{"n_layer": 10, "d_model": 512, "n_experts": 32, "experts_per_token": 1, "d_expert": 160, "d_shared_expert": 576, "activation": "swiglu", "moe_layers": [2, 3, 4, 5, 6, 7, 8, 9], "router_score": "softmax", "normalize_top_k": false, "routed_scale": 5.66, "balance_loss": 0.00342, "balance_bias": false, "router_z_loss": 0.001, "router_bias": true, "init_std_router": 0.0159, "lr_router": 0.00139, "vocab_size": 32000, "norm": "rmsnorm", "norm_eps": 1e-06, "tie_embeddings": true, "optimizer": "muon_variant", "lr": 0.0153, "beta1": 0.9, "batch_tokens": 131072, "seq_len": 1024, "train_tokens": 506200000, "steps": 3862, "dataset": "wikipedia_en"}
Below are experts of layer 3 (counted from 0) of a mixture-of-experts language model. Rows are named router (the router's row for the expert), gate (a neuron's input weights, with its number), up (a neuron's input weights, with its number) and show model dimensions 448-511. Each number is 50 + 12 x the weight over its row's rms, rounded and kept within 0 to 99.
After each expert's rows: "gets" lists some tokens that make up at least twice as much of what it gets as of all text. This comes from a sample of Wikipedia text that the model never trained on. Tokens count by the router's weight.

# expert 29
router:22 41 56 32 55 57 32 67 55 49 51 56 44 67 41 66 52 60 47 51 48 53 57 36 65 46 50 64 69 51 35 51 42 51 31 30 56 51 53 35 54 43 56 41 56 33 52 56 37 36 50 49 40 42 47 63 44 37 44 37 43 54 38 44
gate0:42 63 64 58 50 29 44 71 38 57 49 41 47 55 48 50 51 61 56 65 50 55 43 65 49 27 31 37 44 25 53 56 44 60 65 50 55 54 54 54 45 75 59 46 38 23 62 50 90 45 51 57 51 56 46 59 50 39 54 32 37 69 64 54
up0:37 51 57 53 48 40 63 60 29 52 26 51 47 57 36 48 69 31 46 60 47 68 48 45 62 61 44 36 35 61 44 30 41 60 45 47 54 50 59 54 58 34 57 49 59 67 64 50 78 50 48 53 43 39 46 56 45 63 58 53 36 68 42 41
gets: "-", "|", ")", "s", ".", "–"

# expert 28
router:19 44 59 48 71 45 36 53 57 61 62 53 45 70 46 55 43 80 54 42 49 62 29 47 54 42 58 61 65 37 44 56 49 65 46 23 43 49 51 40 46 63 56 53 54 54 45 64 43 41 53 35 25 58 57 76 52 62 44 34 42 58 68 64
gate0:31 60 59 41 54 52 65 41 43 51 63 59 50 59 23 53 49 46 64 52 52 57 48 57 45 46 69 65 70 47 50 65 58 58 63 31 42 52 79 48 44 47 65 58 33 56 38 83 57 49 41 52 45 57 50 51 54 53 34 61 57 56 62 55
up0:44 61 54 51 20 38 54 57 63 30 64 49 43 39 62 49 23 37 59 54 49 64 50 52 54 60 57 63 50 38 33 34 58 34 46 56 37 62 68 78 35 58 58 48 59 16 46 47 32 51 42 45 64 32 33 62 43 51 51 39 45 56 59 41
gets: " ", "-", " 3", " 4", " she", " 8"

# expert 13
router:44 59 56 61 68 41 52 70 41 44 65 59 51 55 33 56 34 50 62 25 47 73 53 45 36 42 48 53 59 43 49 66 45 73 41 30 48 64 31 27 36 50 56 56 57 48 44 79 46 36 58 29 56 48 54 69 35 45 40 73 48 60 37 54
gate0:49 58 58 44 43 44 53 43 71 46 49 41 54 36 05 33 35 18 40 42 48 36 53 51 43 51 55 46 52 42 45 35 67 44 48 41 56 58 50 44 41 49 69 48 59 50 32 43 36 62 41 35 55 55 45 46 58 57 51 42 53 64 42 42
up0:43 46 51 36 60 70 44 57 47 51 65 42 50 45 38 40 56 70 50 54 49 56 55 52 36 55 52 61 47 50 39 51 27 76 60 42 52 63 34 45 41 82 72 50 65 52 50 09 36 40 31 52 48 76 48 38 32 39 59 63 57 62 61 42
gets: " is", " was", " are", " were", " also", " has"

# expert 31
router:42 43 34 54 45 48 47 61 72 56 64 61 21 57 55 70 36 45 51 55 51 38 32 52 65 43 47 54 66 59 48 51 55 66 54 32 47 31 53 48 45 41 34 55 43 43 45 65 24 55 57 35 47 51 59 47 41 44 36 48 48 57 55 70
gate0:54 57 48 31 43 34 54 64 44 55 70 64 56 46 75 52 75 38 44 57 44 45 37 40 68 49 54 35 59 67 33 54 72 34 53 20 52 62 28 64 25 68 45 54 50 69 74 44 46 43 64 45 38 49 27 47 48 45 86 53 61 33 63 47
up0:58 47 61 76 68 46 52 31 57 32 38 66 46 62 44 67 68 56 48 65 43 49 44 56 42 29 21 39 57 50 59 57 35 59 52 38 43 24 73 47 47 30 55 35 66 38 53 55 46 29 41 48 58 46 51 49 53 47 64 40 42 55 52 53
gets: " season", " year", " years", " Season", "al", " War"

# expert 18
router:38 46 61 45 62 37 29 57 53 50 47 55 52 48 58 54 46 67 64 50 50 75 27 61 53 52 45 65 43 54 57 42 47 54 49 43 48 57 52 42 40 43 45 55 53 35 72 64 38 50 44 43 35 46 69 36 38 40 51 61 49 65 49 53
gate0:45 68 74 30 52 53 50 49 64 50 50 50 61 57 44 46 56 57 69 41 37 49 31 24 51 58 47 44 52 53 40 50 56 40 65 53 73 46 42 51 45 71 39 46 64 46 83 36 35 42 61 42 46 43 58 59 55 68 66 45 55 56 64 43
up0:61 09 58 50 33 37 54 48 55 51 47 47 36 67 52 46 55 36 39 31 59 40 53 73 51 42 57 57 27 49 62 46 22 59 30 75 52 53 65 39 51 51 69 38 40 68 34 49 58 58 44 49 40 43 51 54 72 36 46 36 44 42 57 25
gets: " at", " in", ",", " At", " near", "At"

# expert 0
router:55 41 50 38 53 28 50 87 51 42 67 48 37 53 42 39 47 51 66 47 52 41 31 52 52 61 31 56 43 48 43 76 58 69 53 46 58 35 66 45 34 63 53 17 40 45 30 54 42 46 29 48 66 17 62 36 42 34 39 49 73 55 47 77
gate0:40 58 31 29 32 21 49 40 49 48 47 62 28 66 44 55 42 64 49 56 52 27 45 49 62 70 43 43 65 62 48 79 66 29 46 52 51 38 37 47 62 64 39 43 56 55 23 60 22 40 49 34 59 58 55 24 44 37 55 68 60 55 52 41
up0:42 67 08 41 51 25 64 42 53 68 57 37 43 45 47 54 44 57 62 65 48 61 48 43 43 55 37 53 54 50 30 59 59 33 46 38 41 47 48 30 60 83 52 46 67 54 26 65 35 40 44 46 63 42 58 45 49 37 63 64 61 59 44 56
gets: " place", " first", " title", " final", " round", " match"